Weights of a small mixture-of-experts language model, trained from scratch on English Wikipedia.
Size: 8 layers, 8.07M parameters.
Experts: 160 experts in each of 4 layers, 48 squared ReLU neurons an expert, 4 picks a token, a sigmoid router.
Training: a variant of Muon for the experts, 7258 steps.
Below are experts of layer 4 (counted from 0) of a mixture-of-experts language model. Rows are named router (the router's row for the expert), up (a neuron's input weights, with its number) and show model dimensions 0-95. Each number is 128 + 24 x the weight over its row's rms, rounded and kept within 0 to 255. Numbers have three digits each.
Before each expert's rows: a language model's description of what the expert responds to. This comes from a sample of Wikipedia text that the model never trained on.

# expert 42
It responds to: Forms of be and linking verbs after a subject, such as was, is, were, been, became, remained, usually followed by a or the.
router:184166141098121133126150170142146114070095123158109125117130158124129151151143171085127127141151116136123102111142158129174152183125122152142092145093143120151138134111143079107097139120142114127139161137132136173140132159076139121118126104125123134144084130129139161148145137123118068149
up0:121118154118142135143076133162107111099140113136155130163099135153152140122095134085163132088161118165128108147161136091161152111146116136146038131093176148117150113127128127131170142112123105143110131097127115149146111131121179120131111104138141099128142115146079155132121157112142126100
up1:118120153107131131110109145127105148099071132128108104119117109109162131184110108115147138136115139173164069120108145136148123135158163109157127100175169144115148120114115088141171124181103112144151128161116154129098123127139119124179106102141110125129098120167164122119157151128165108146
up2:144155102125125119088120140105112110109173112142107135133150163104124130094150120078175117133128151070148107129182117145152159183147158180135084137137143135101153114137121111107101122123094101116141127141139169142138142142097151154093131103100119140120144093125109143137178114153104138124

# expert 13
It responds to: The word the (sometimes its, this, entire) right after a preposition like of, in, at, as in at the Islamic Solidarity Games.
router:178173124147076158156125133112160156133153157122138104118193132102150124132147113141134134156143077162138089151135148096136107133123131092187132126139126128140089126114169124112107170114130119127112158128125137136163169121104122099103122086148097116096129127165156135124164118101136126142
up0:099118154192172110139174145118127136131129112146163149122154115094165143136176165133140093151126102131137090149147119156121134095109131117134176108141107117072132114102088114096120163137123126118106094118210122150125089152118137124125139099130104130131132127160139106125135149120145146115
up1:168180129137162102163076151151119138122148146150125111133144096144175138109134123135139133120173120161143080112138123097156166141138138169178160123095134145129121126093129133086097158104104113109100131124149143128167126122120119114115096092142122131128078135105130147119128156171158089116
up2:161117088126111183074140087129135101123134110135144122124147181142121141135107124130153168120151157144096111127104082120115154120147131151128105118107128135119166103149128135124134115100132154156124163121112082132139160077110115169196100125086089147158153124128092109143123131103120118121

# expert 11
It responds to: Colons and similar separators ending a field label or introducing a list, as in infobox lines like Coach:, Born:, or including, such as.
router:166181151132102123102144130118151123131156134137129077155115121096139151173123140087134176136107137174150075155108144118152113142125146123129132119098141117130088133125148086115129128107136129155115142142077126128133149175083145131128126135147129111114116112183138165113179093138106083121
up0:121176113062113128123093125079121123116151123129141149107123143134114151109171128137195149115157135166091126179147132123087102141123150107088085131134142163125083123094179123112115116112115097132106129130102123095130117120105128113122115130127122097112099131150183155158126147132123110121
up1:140137156133163142119103108107103156093142148132149141102160137110158104134122114131124109069104106152087109156072186107139133169127135122163135152096133126125104139131102141150163068136129108088164177135083130154126113124132123105162123121149134129159111115088152114132145117101145112128
up2:086140111081157150084119183131124134124127142149145114117121143134111155171105093095147144142136131155135148171137106123123104154104110157116092160095094158130098125094110146124089114083134092143132101113096152128109127131112115108179127084115171115133119114120095108157150118091155109121

# expert 17
It responds to: First fragment of a capitalized proper name, mostly personal given names or surnames at sentence start or after commas, such as Arn, Am, Kr.
router:122121124114079107126181137110122148142117139146123138149154114101116158146138159116116142179107101135156083144128152141137117159130139073125103176138128093122116135098120126109119137143140116108107152127139146172168144117089106124119171096167130085100106139143115148135182076089124106143
up0:105140130129143099167128106131145154108137119124116089107094129099117191107076177084106134105129111141098113135110140071111098140185089131106119134122122133128131114146103087121108140144110149126080193134107143110090146115109115137138165103144127157142124116114147119110138146141154127099
up1:127114111121108103137152170137159137162119133122138161159139143092146135153139132127147166129105137126121142112158148117148124154117118082073122161139155075103094094113126141101144116140172115134124125089130148146167123086152100159161105099113088092068099094141098139122126103118135113145
up2:114103128126102107121133078110099129145128127145121071100100194122156154103146115106107142166133138192157156111105160127128158130143147098115110094134092105141111118148146138110091130139114133135069164140115148114136149093112101124129123107151147134124092131123137106096154101136109140181

# expert 24
It responds to: Lead bytes of Thai, Korean, Cyrillic and Greek characters, plus opening pieces of English words such as sur, rid, infiel.
router:123157128085125180108143162090190129127109161124166143107163130093149144193131166100132133132139144119101089131168109111167141119132127135142110115128124113084104148131138085127137140097117126107142152134134126125143155125083128125091137113120131085161130138153126112088143098105148099161
up0:131186100133151120149146145127147128135137145089123141138116128095158102151133135116127131119115145116133081139115100133134137147126064108177126118145148146148109148152105082132164129114114133123133096108086116116146134162104128138147116067132170052121142091145120114140146096106163151164
up1:119126111113136171123159111117154100122143126138155173151105174100168118153115152138081182133142074152150120120148100125110106100110114126152119161110136188147123121158131096162130127112157169109128133164123132104118106110130157108146148116107111096154125110165111174149141098112122159143
up2:141140156107116159145134161120107146131141150148155092100108135125120172134073105142093111104166153149134122113144118179151095118106134109121154096103097119142127148119140100077145096084162124067134131149149132162127101123118124145146144114080095145158136129145128103151163153103144093130

# expert 45
It responds to: Opening or inner fragments of taxonomic, medical and technical terms and some names, such as uc (leucogenys, glucocorticoids), vir, struc, Flor, Nar.
router:136123116070097144156146124114137142153093143109128119104142119102143119139152132117118129182125152168134100126146133115135147186173126120168105135120122106138128144108155131100106149103136079114122127142139143180131162126084102120118172133105122103102100137137121121116157060132095112183
up0:110117148118125122151189172148128086102171154108087136137138157141106146122120123116110082122119157111154146087145088103199120129141103122107133192140120107140122114140142100162122159139123106085118118137145137128162145122101146123122130154104113109118067123132121103116126094105148128111
up1:151094139134149144175119109127140119142128065175154115092137132061114085153136137138153131166098138139123090103116071137145160154153135136128129126122098121154116154145190117096159141116111114174096158149154130117098123139129132152139128114128124094124123114104107134129141123118087095124
up2:094107162122128096115131123145127092117099137125137160129142109090169121113191168095136123115093137120146101109143161111090157153111109139128081125148083151109124115103162128069087129144162084121093106098138144157108146149144163114159108139119117149125131125105116109141138094116120122159

# expert 44
It responds to: Prepositions like in, on, along, within, often starting sentences before dates, plus colons after infobox field names like State: or Released:.
router:106135115126109158105155139119137113120153139120139106169122112123142149156110151085131137168131127179131100142132152084153112139126138130168112128130110118137103121106153106121147132092139126136126173113121142136116118171066140107081136122114115076083098108169137167092201115141143111134
up0:122108122088098133142154126143138120124155099124100124155115142142123129164135148118099126106105143135115130121153117117191102129116130167108134136109188119163121130167154117134133150075161113132137114101129177144170129168117123143134096122101101131097068114149094087085131102140122149172
up1:177164135094123138106132123168122129124111169155150112157152104117085146119156115108110106152143178116121135118090106113146154133113140136132144123142132098157101135121182070169120159146132140158098138144169152118111140119081114084131131154145110121143125124136156172098125117174162141114
up2:114119131126158110125141134172151086125167113114132159146121111136147152112115108132100143163104129129181142165122126123091173114075132116148137128112142101125126143111123061117102126134137184119138154117106129163148115153122124077110120086179143104146134091156141113129175138119164156129

# expert 4
It responds to: Final capital letters or pieces closing abbreviations and acronyms, often in tables or tickers, such as AC-T, N-BC, RP-M, USA.
router:168165119128108135149124137117115096117143136142144078131176130119166151118113193096123125127119144152144109151157181142144140171127120126159099136134150057158079152106144091107135141124119132138149124140141096124128163125113126082091141123152122116139085155122131159126144108123090148139
up0:129135095140156097128069107100141117126125169146185104146105165132163158146159106147138105147103147150111090136109137109146135153105113122099084108139111124119125172116156137126126122116105153127158088137083138137113135178099124146125139119166162118121080106137113162142116075121099135140
up1:150100118199102120088113127120136109070079151133095123132140102094151112137080146131123136124126121125108076150090162158129164122115126146125131126143153094099100177125134134184088104109120128167126136132135162130120149122111114103135117129126133124095085150154158132138127103133094124108
up2:111161111144126124139109146131146162075087133123154097163154111140103106139140148112103121130181116155099066157143156115137084171114136108126085111170114165138113130131131152111148143116102146166147102110131102081140119129147135121127111092105079136112097151086144149135110134131142139102

# expert 39
It responds to: Word-internal pieces of Latinate words after prefixes like ex-, coll-, en-, such as dep, vis, ap (collapse), su (ensuing), pos.
router:125185127115088138151150114098176100119134158109176090115162103125165122142134147106124173135114111165147119129136157094132137113101153116167086152151128091136117120120140124143139111087146120149122142133121122144175180167115140137109153121173143072115109105129111102144130113159149127144
up0:191114147155077145133141102111137155129127154116136065143129074099120080130143097132116131091084128136132135112121137133119146141134098138175131129121158113161126125140106148131147149155133103141159117128134160127165093168140122083130158137139102108138074153109148130168141143091143102124
up1:151164149101103123122188107133179143130128179148089103115119136146157154095105168107108192147122123163118104171093128149128108116110140098111126126123144145108152079104127145132137139125159124128118165128147119158140139120131134151134076155182149094106156111125148133124121102124135111104
up2:146138141114114146119139138093156114119113106121106096148171118135159140131109151126116190119128131160161129096131102126134144121127164155143173136113126133159146097133136127120116095173150125136163147127112130191146120158145145072117113150081096098149147103191134097163140147131135165148

# expert 7
It responds to: Short lowercase or capital fragments inside proper names, acronyms and URLs, right after an initial capital, as in L-ak-eton, M-oc-s, NT-T.
router:139137133130118108143126098133116123099128118131123108137160141084184169127121134116098134169129125134133103133147132109147104188132112098168128151115175092110091153111141118134120168086111123129157153102114155175157137179123118078085182119151130097109104129134134148160122097119135118127
up0:138159092116122145128097142110142104153108158116138148154089133060192168111121106119153172124153115102165140159169136079173127149149094132141148152122136139123150136123134161133155104157121130143137143116122087124114135136134173138084142124142129118156111121149155138175125107121094154124
up1:090113109145121157077119146109142130163100136101137078142121086101142125138117164126114158140142104113134086113123123137141133173108143141135129159190121088097117123167122115129104117105155157154159108149098126109167123115129160131178061107165101126112133130125134132129111159113147112109
up2:137129125157108131156103114130112167098155130124136127127139114072127093147125123137148120167132115087153150135157137125116117131119107109126119171084129107147154119089081140148091128091092122080148113085145132130106133143139107085100122075145071119109141141087155119157114161121115086132

# expert 56
It responds to: Dash bullets opening list lines in infoboxes and credit lists, plus word-initial stems such as contr(act), over(kill), App, See.
router:181147166137103147105128157147135118111131129155159103135134153131135131162155147117125144166148141159134114120158155140141116123148168129123122134090170132122120148109185142110107120126154111154092136120082130165175135126109104116111163111191119114087110149177116142095138114122141105178
up0:173117122125136134108135149132120117156172147116103079117104080183143151119159148154138189135090135148169102139144112132152117111140128132129148159086135114116135130114162121120129107104161125130137134132171115138107106138092154136106106103167123106153141114130133139120089129171155060098
up1:134109107127113114122096117150174124129115156138187120144096174138116124098130151151097151178110178146128097148184181112172113123111140121124104089160159132111107138164166124139105113121155099131122164172134164118137116154115130110150138112129136142093133099156119106093143128140135137139
up2:151180127105173124132169129111122105152134118145122092122161126132140113113127158159171119139114149163102110183152084150107108104134108112088129164109102106113157139067143147140115107132135132149098103179088150156154089117100115136128122131181092141103153128122132127135126116117135141148

# expert 61
It responds to: Single capital letters opening names or abbreviations in tables and lists, after pipes, parentheses or commas, such as R, D.C., Dr.
router:137144140146108119117150134101130115142109140134115102132156160110165146141143161117107115166117072141146051172160146122138092166093119108146123152147152107120127170120123090095122150139130114136105124159096157132104146171075128105114164113151121129084123132150155141147159120120093123151
up0:154154103155126131130126140130139125140099160112139133108156114121140120159130128147108127171101132151183146180150133051131138136124127185117081110138120131138123157091100091152103145133105091146102123138109149099111126124129161126161143104187118127115147084107130139127132167161102110108
up1:148138123125134121125079136087143142134134159125163140116146112106153119092115144133123092204163176104111098107152138104125127110077121123108116100174148155138154153103119143158132088141131101153156092103144149119140128138136087137121136086156126190093122108159134147123121124135137143114
up2:102139113107111109130142117094105126144118199154131128139132098149099099093119156114130116142108161149135072133118110119119146162143146085108090131160112108106143169123142087121117090140121098165135158147097136108099126157110145141134137140134141157082086135147152101114162123064137140121

# expert 43
It responds to: The, its, their introducing noun phrases, often after become or one of, before first, same, most, as in become the first Canadian.
router:178161162135093162150128147127196137114127153114131113140170139114152137171148133133111119148153084117119094116148142081151122167109134107147125141145126092130121135109194125111123152126155105139097127118135123142147148142107126135128120098149095136117110158180148141145168123117127085176
up0:135114127140113078191155155148094141161092097105121124137085125096118117154157123078111147092068153119087142120124124135152106131118123078131128121148157113118109155123128110097119152160107132094100137112147116134137086124112131174097104130098126133126128160119141111144121108137087140173
up1:140124135117101072132122068151173130115118113156121181136104137154125126141136109114088124126136119153114160122127159127174123134139118172140126080138121134123128113142176145109103163169121168185101121097129113115098139126101094116143189092130113130107139111138120114139097107153097138133
up2:079128152122157109110108130113132126107143114118167117164121094156145095147145148171107122132135146125142110127147155154147117130113148091130089111128144168157151133158114120109130150149148063144118167095092119117113163156182142134144104082110146181129133119125172100120128119169117159117

# expert 19
It responds to: Opening pieces of longer words after the or a (del-egation, bel-iefs, publ-isher), plus UTF-8 lead bytes of accented or foreign letters and table pipes.
router:129115155087114129133156151106127155125120197137157140123133092097157167154158154100138095147147099130099090134192124104143149123127132135126116124130129094132127176109160117093170157089123117130142139157139141139157126104086110112122138099146133095133120130182133104129136101108120095168
up0:136107168160132161158148140120132094117134143142158142110140125112150142168135123112141125134168131122152164133137111077148127120129164162154097118137115131134121112120112163136113152126147152165115091154088131106107142115067146159169113075141117112144115041112118109161115141136119105148
up1:104120125083102099129117107146120155148140167116132164103127111147154171120143136141148108127122121176073093114183115090093151138149122110107131095142136097135139126164158107121102149109114091187124149103107132135164125118091100109114107100116152116094074144147139117126157111124132112143
up2:150138142115106161108142096151125169160122158134142138143136133102088148133135092075127145135158102149154125112148075118152141130114134164124099159105086094117159132127154162131108163099128132087125113126125115165134125168132149162185122149061147157116125082147122135130130122118141156136

# expert 27
It responds to: Head nouns of named competitions, awards and places, plus measurement units: Cup, League, Award, Championship, Airport, medal, km, kg, ft.
router:117130169114100147130115151117131093059108118138130061117156149120157156125114126091092139142169107134117074131121164109115157137155136148178102116130139092106145117099152117128151138108117090125151159138142102135104167134120137093130152125128098100129100141150159132111175112095108117136
up0:105131137128151144142100112128132122068136127074171110125078138173157116118167128126079142140153099093138164107158161074139130130125130137150090117121126114091097118126117106119120145121143117134133141093131126134167114141108140086167149116084176119152082141134136126122109146135107115168
up1:127114165113123110117154138122131114085129093129149111148172149164099092160159190110079145117155154143124135122113102126129164120121130145178111169115129130122116088123139113151148163120099117127105123111131056137143137085080151117171133122098111160131106125137095142140138097128147123119
up2:158142141069117117125089151070083076115106127137159130098156131114123125107176161130133134159126147130138121156124093144093151135140145132151061081140122113133127091107127125123122164084117122124125126148137080107138143099105156093132114154149139107125140129146153108111138149123161159147

# expert 8
It responds to: First pieces of words or names, often in sports results tables, such as sub(mission), Men('s), Be(ijing), contr-like stems, Oak(land).
router:124123158123106139161103122088159122133109135133139078131115142130174124154175173112107131121105070121131098126121136146128112147139109124151108145121119125143128120067142131098130170116124111132135190132154142136168155132103105126118174091119107099141121157125138098145139078124117059127
up0:110122163136156138154128155116142108122181139118137155127094083120123133129144124149088122142117104138156116167137144135117116109119135128165100129148142093140104071089137077111194118128210144134134161088140138123115127158123096154142146131137117087143088119110109134148140155145113129134
up1:104141148118116132174126122126163101145109144135136146125135133144161140111143164120107161128109153120132086102129136073158122163159111079133110106139127105135146108090108092149097116167130116162131105139123132152087161111111098179118124128167140149140133105112147066148108120104129066105
up2:099132141101135125169101133126167168112120120120138119108136101135152121159126174115157116087136121126167112161122169115152161162135104115129092127183168152128180150075159126128120162134156126156146144138131119132130126143121132148122116141151130086106122084130142066139121103161125107171

# expert 20
It responds to: Line breaks ending list items and table rows, plus == heading markers, as in infobox lists, track listings and election tables.
router:146132163111103128116126124137147114120123143115157094143131106096132121101168155074155167139134095123118098174151151102140144135149155118135097165109131104120116132131138075143097148115172081121124143148148106139121122147135135106095145081128148078127145171140128169122174118126094077143
up0:124107149111176161140116105136103128137117147061135071129161100152132131155151090116137172108096164142111123121116120151121065118158118134104123155160100105113106143123113110147156151121082136139158132166134146096092126109099142148113102139116130134154160139163119170115099133121161130138
up1:082144137109115089105079147131146135122131103144125134126111097139118109124168165090128160125139106140130115150146158124176124152133151107125079140101096142101155121129107141134126114087184156151075133104099081157155098124137145126092132164128130112176083117150156143140151118129125116122
up2:139152146201143127127111141180150135086089137141118176110080139121168144141127134130164099164141136116149092132136131128131143140113102110071111124151127149104169156128146124123097094120093153140123158100169124126089129153145125148151139082139113144115111099112100128113139106157124160142

# expert 10
It responds to: Last piece of a common word split into subwords, mostly lowercase adjectives and nouns, such as sig-ning, Undispu-ted, solem-n, law-n.
router:149173129116140152118117143089154105073123165106158080135148120082141162133137140108140139166148142179170110115152124148105150146133123081122100128102137124170105142138151109108134138127119097133129157157149106121135163153114077099134125087129080137101130128123139131091142123125075116123
up0:136138170137149142184111148128113131134183153118127116107110183124108150123135126129116078148107110097132057160100118108133142106161102112130108132129168115138118096069090122101134153128108130125140085142100142125128136167107132161157116105135145077140140136114133097124110132133106105093
up1:116155156112127163143091137157138098092149112119165139131137114077120090125131176151127148163117122133170119079138115108143102144154138137105123103144153143118122161147157155153159111081167169130127145130144122152095138147170084127102118080118115116127137127146096165107093118165116147135
up2:130189155182122116150067141112154132093097135107164120098115171142170141103145149096135140156147092126102125090127085112133092124112147128173122126138134137159126124085130114151141133109110161120145128133097079124122132130159132141158103138089160106118112121141087105123120122137159108111

# expert 37
It responds to: First pieces of words, mostly m, ex, re, dis, trans, sup, often mid-sentence after the or a, as in m-ap, ex-uality, World War.
router:153135151109080109147161158128134111133147178145152114122158157085112103133150121133113142163153104120161118131164180120129131132108172149137093126097155073173116162114139145117103197136110098133148155170093120132136137125101145112138168108130103112111138147148131147138128129097125115112
up0:120150098139154131175119147128153133113137141147134121153106126119154116165157097130147158123069125151128132137109164098125146120144153154081098130131148109107130118105116109138130134073150130142145188136069149109121134092163152097140125088117150114106166094113128188115158130108119097135
up1:129141137140122088164115150149127141136136156132129128097156132120121107196157146149137125111121089107146147153139143137139137136099181111133097166112173130078133096160138128143123216142130145117146108134105115134155127124098155136135127129132138107084104102137157153129134147091174144167
up2:079101145119096131137129087143131110149131167178132136168115184116132108103132134095132148133123078129157120151162127108132136157163138138121086138144082136127091090127128148082124128120150124163137103134119131115151118130123134144122128080148121145057093111112118081117123131110175123137

# expert 31
It responds to: Ending pieces of a split modifier word followed by a noun, as in Mar-ine Corps, F-ine Arts, h-ip hop, and units like mm, km.
router:156162156128093100132138127089124108105123185122174075139121175096140154110131146092121129136145131192110092123130143111124140156126115123155101143138163120166107173131145129130121153127112119128146153126090107127142155137125120062093133117149102123087132124120158114097129107096102107130
up0:132097139139119146150123125173109077138078135155128109156150121121122128116139118117146115140147122110099087124111146105103136128149139139141107131125156112134108164128162157142119122170146152113094129072057152145131162142127122097121116156163120150138108089155183171095069123114135134120
up1:128137158093114081136165134109104147099121177118113144097111135100166157150132131072110102148141177123122104136112169142128146112107107107155108112133154114117129130118142102146094145104119120144137119153135146100126107151145167132175095095141135120084099132097172108121142118068105127094
up2:163140147127143096147135109141109095146139121117123155126087152056091106109164153131151130143132109083132118113097138139132094133141068152161125116142156096111088125109179157122106161111147145136097128112112164153147125123124164070120131112114093122130144141126147085111129138097121107145

# expert 50
It responds to: Coordinating and linking words joining words or clauses in running prose, mostly and, also or, but, than, until, &.
router:174135158105133146152113151137161085115147135134137078169125121123181136157139114101127132154128109100100128131158116098133093133093149092148120152091134101138095131115134129094091132141130096147150158163146171175124143152076106136125132114158118136123120120123116125112180132101112108180
up0:160137155116135082136147183133113121137103150120101126114214127083103102173093134122126135119137123132132139125151100111125150085137126101087134152146125143128123131104114130155125170128125176123111127163149099104131100164131149139126140087129108173133174112137102084110122133125153105102
up1:096170129081140122132116132114137146144172107125137177117131103145138121161148132123123071113120139150113167132167156071094131116175121139106074150091131107113112139106146135116127109114141126145127154142131120175163132129097128140106096163121115139166149151138106135091107169137171129101
up2:130151113146120083146101148152119076120083091155172138122145145137116130184139143128121088141139114131088114171158106129118137134097097131121116115126117157104139094099118144177121133168084116142119164166143112141110108116138172102118125128070158108099147131132168140137099125141101143133

# expert 15
It responds to: Past-tense or participle verbs right after a subject or was/were in biographical narrative, such as moved, founded, played, received, began.
router:189127145091106115130194122118164104114107126121097098166156107088157163137150137113138129133130098173116101153134146080124104156136125130130073136088148091152134106107139088096129124112114124109099131135155092129146128127102117106126158128120080127096120105153120153146157135094132128137
up0:149103104102142166115166114059124152114121146140099129143159124101097153159160129109110156140135105117086116099119131121114106123131124094135107120134093149152128094124138142116128121180098127163140148104114141124147149067177118163155158116135099115117069130145151117105119118135171155146
up1:179138118094156113097128105125086147160127129114121124105108132098090127130179105167117139132121111140149101131123108128107149121145124127121154161123131081157116080172107171143147062125147130115105136179076089113124151141134125127092141114111113142098159136133145105112135113108124128082
up2:100132118111136116107149111101103105139152162139149150140144102130155092173144102114121128135109126127099153110137143119120114126153102124164110174133174119118096157145125150109131110180114136165132157141124106143170151101182111135182155105113072148090096126147146110156138154125134179145

# expert 41
It responds to: Word-final pieces or whole nouns acting as modifiers or heads before of/and/in, such as building, water, construction, -ical, -ation.
router:136160140066120158105141130098162097099147118125136122119144169109190124121144151115134141182146125131151106105188159109128158144121132096149075120153149099129091145102156118122079137142127101133138146146128088130142145158095121116131129120140115124089122122118132107074157115102115127153
up0:151150155072133104077137109153090170153142121145145159119142159077154177157094168119138123138079163150122100110124124109124158146111144092154133106129145105148124165156158185131106117119140122147102115140136125121108120155099136115129121114108107144115111115150144132109111114176121085126
up1:162123145091090135132125162168145144113126167128143134129090143099172108148131139124125131154127125128146097123148149121132107135166152134109091097120134120147092109064156126169106101162113060169134163116101114158094101156147152129155129137106117128170120146117118093121156138106094115138
up2:115127107120112147095089137113164122103128142119148168105116131111119174133115126111167179162142151096141079124137143125128154125120134107098077111165122114115116144107154108137132155144119074101117169093113112076140138146160108134133124070141127146090120122096158146150153116168154136123

# expert 25
It responds to: Capitalized nouns in names of institutions, places and media, such as University, Street, High, City, TV, Royal, National.
router:138132137112091128137128151104131096108132120113107134113144179131158142125136119117142114180121127134166095146160147087106165141123132113135076156116119102132082155116135104126117195118132127100129114147142087116147151145085127083087147079182105127109134123137139139110167136099093115136
up0:151172089085111112103155103084117130132149088118150168108133162144126096135113104130142139135194102127164080152162078113106129113096131131137104159148144149149105117092122122137130138136120113145108114121120100119159116113117176091121107079119103109121098126136122141101153089103119125123
up1:157096127110132149132165126179108122125078160097104127149083129111149164117151113108131064161129106111137109135146134128123128130152167115154114077139098134112162086153122153108126172088077094132107163131123152112109122145136150121123097138152122136124121111144090138146145089101105146139
up2:112108120139124088110113099109122120118112131138141102150140168138108178120153122129114117147132161170169066136105126121107110158159143132092142150121105098119082139129189125153099139153143103097141117159137097132129126108142103149157130105157145173096108157148186115127150104098130126159

# expert 34
It responds to: List separators and, commas, ampersands and closing parenthesis-comma, as in born 1990), American and country lists.
router:171129168087128142107147160129163098133157135146144110137126123136153131145132128101110126130137091117120108112128119097125122144105134148151111167097140101166087120092129145105107135120152094140117165156111114207129167156089117111100131108148085131155100147134108138109171112114097094167
up0:124130140138103105099124150149103126121177104120112119174133100148128085133121138128148124090118142165160127079126123103104094142132100089104154143140129092102110129135119154131121121063132166113123093148119084204099112127107119113145132100091091129152133141121147096125123109151108161152
up1:145112114118123142133126131100147107118161124160107119128114138124168117103078154133172123123131042143156126140191101094133133113115137092130119116142106126092102185165117171142128138124155097153143136140117135139107097134115105091102122140122149130144108151109099157083136150171128110122
up2:139124142135113080138141119131117102154163122136140123129100165165148088141135153076087113090104132121109149106150115113099137160129119154145110175158151142121096125125199122128129109092118088145108164136137118120167140116119100143084104107156093107141135124141133142169163126081116104143

# expert 32
It responds to: Job titles, ranks and party labels naming a person's position, such as professor, Senator, director, former, Republican, General.
router:187170115118122140110122172102132098102146128117155101110126161109152140123126150086106138142141110127141060117148130155165109116100137120138092109103100113130113178090147131063143132139136117103098119182121113132176172171133141120110144130163108129132136124150127140112126119114119103144
up0:147104126156130117069110121127130138107133140118143115109125140121141127126173145101100146147154097151118119102077110132173143176092159134135123094098107133105124128156150158167116080113122147145089122155141130140147163125143132140120117126184143100110089174100136119157086134107162113172
up1:121150163154103135175085173164100147082099123123126149126130112103173155143084151129114103134135092141111101124119153104138092149083067088103124124158103165114114146146132136097092173135113114145106148120125123121124129168125149107143137130130153171116116115116142107129119160138124089144
up2:159147121162113102138131093093178135129160113133168147158124118095161085076136140149100143115147112114113116090152156085137105106116107134123112086128112134124131133127153078128111153130164156142080161104129138116111143112132102093073125097090178141149124140134104144135143135126112149135

# expert 33
It responds to: Common verbs and -ing participles that take an object or clause, such as took, found, gave, said, showing, provide.
router:175123138097103116138173131141158117103137148114134081153178138106157132129145162104128138139128114153123139163135151102118100142124112127149075187134143090123110153102151065096141142138102156115105128130137133139164133131124132115146156127105056109133111098162131169100148136122141136137
up0:105115144108154145133138160103118113135095177108134061137107133142141131118141153108151151174119159108092133122136143122086095130138121153110072152112140132148106140164144123162111105150121159148098087138149111115157124084135164152118179151138121120127095142105172105102115150093136150109
up1:152139135146161137104141128162103100118125131170116124133178099115155141108149115166118142129172120150141098167131139130104124113147160106108165137107166112181122126128139152100148143143151117153139125134092120133147085116170097142153129122165155180100126129135186098144177163145119150114
up2:139131177149102117094131164126113132091099205164112110166072126111160128149124103106099112133121124155141123131115105129126136113102114154128099139145089152135163152084119153120114113113104177110087123118136136158136097135110158093150106144143116130122104115161128130084124133153089103145

# expert 38
It responds to: Column headers and cells in sports, election and statistics tables, such as Votes, Candidate, Party, Pos, Total, and blank or zero cells.
router:126129118142093132153110155098155121092102125154121090120158142123162119167127160077141122132131060131126080151150176133153138111122146124152095128151106071123122188131167133113146186138143120106147129118124095148128122167097144137107168103161123122130120120154127131133131125129119113161
up0:147117138171111114121140107091154147130110177132163119132129108106142133136124139113122113136109109093119115183116160126176117105148159153139102133124098168126145103130172145132190166115155133107152124112096075127110125136110126128194129122177126136090111150124166106085115134140131137114
up1:171081164126116181082082137122113105115084122119153078142148081135103118169133161156127136153141063116128121117152143137145147146115106139144102127155139136099133134118146122121113125140123147152159128128124101149107139146115160127149142064119110148148131084128103134154121137154093136164
up2:159121097092125140140129144108129147127114142145111088156113135153182122088133122121155142101078120125148105148154148145116116136134150122154138083107116117117108123152173133154146125182099120150140137155101130132105080161150134150112145106103126155157093053126139100127122074118125133163

# expert 1
It responds to: Prepositions and linking words after a verb or comma, introducing a role or companion, such as as, with, by, for, against.
router:142173154090103107136177123160177103097133129114118127173140135096137133125158142098127143161151100185123097123130140138120112166092139134186125167126125104152102122100135124071153130123151130130117133164118154117129136125093135117122145131171093121133140119178167141159141097144115131143
up0:154143114136118150139081172144091145140181110108122130125110102118139094147137124129164115103090140139117134116106192123154139138126131110122151094155105163125133128105113146120158134109098131105143126122157166131154118154125089084106098152095107129159084113095106116145067093147119106156
up1:126124144086119102109180120149127092139133136087130119206144114144141152133185133133091189093096143154141096157124145111130115150123159122117141124121156117131131169115156144113133109112109125154063155131116143125163117111124076129144142134147115145148162100142138128114136157104129140150
up2:117114143113120143106140113116086123161166102136108166122110139167098100103108153109169089154116135106185125120109111099155104166160159122160086126136130140128184150123103144119103127103095108133116171141123143151146147121092110120105143123136109134154144116126159191124145136107114178129

# expert 36
It responds to: Capitalized place-name starts, mostly New before York or Zealand, plus pieces such as Pri, Indi, Bri, Tri, Old.
router:106168146133125155112120099112136147108121116118100080096107139131148164168151143128141123139139111154149096157111131110117107186130133110132086176101153124117093153109140134123121193084113098109085119173094136134138125129096115107098137120180117117138115147129115151119160119094108117165
up0:121106143091148210134124136141156130126128119115120122092141105121096126126125150110172154166159165161118109107137100125128119139180138143093092141089122127105131143140165131086159144106183121121107106158111134143141171152128140136126097116104106145150129101118116135157120092076102113128
up1:115148106150110160142150113155151156079108114133133115105091150097124162151155107113137115116109086147178149154119153124099084126131085124135120126096096116083114139141107066114106130113106142166122131095137190121099125124100132136158145102171153128112107119128148103135173122117122134103
up2:111134143128134115142103097123129098110139096095066146139120128151177108138119127165132142109123118135102130127158146148067106154100107098142128183094139114106121130137113116109115142138134153145099142135072162155103129102126141106085158161104122128079084129105129131067112148131145115144

# expert 62
It responds to: Endings of Latin taxon names and colons in biological classification lists, such as Amaranth-aceae, Order:, Clade:, plus mid-word pieces elsewhere.
router:149160098071108121155176104116136130137143124141125125111124131093173146145141115075113150168139138144141121119125118107136162158151149130138101138127123101126130136073181102116101104083162088145132133168166113162125151124125145118118156118137122117104098158128130139121174073141127105157
up0:144126110101139143171104167135163164123097141130151109177071131121162164155121124146093138152138148123183134115134140130158132123103142167144130103148140116126121124073131074160069125110152125109095139100154165141120162116148130113125110096120120099117116159108104130135122100104098110125
up1:147173113146124138089117128131135102137132116113126070130135120123151112108103136124184119142101092090124124141104096124120158151119130154156126111137166114103130173123138175113100111113115104147117142121139070142073121174118092102069097105137120143114094122123128125144163119126143172153
up2:153124115142126126191111067128122138115166140096135141113103115129123128119140142127135131193150092137138149139147157107145119146161115163102085145132086135126182112094141112148076097101104108133100115152134133146148140146147132116134135075123170152126101162126144172104138107127117108154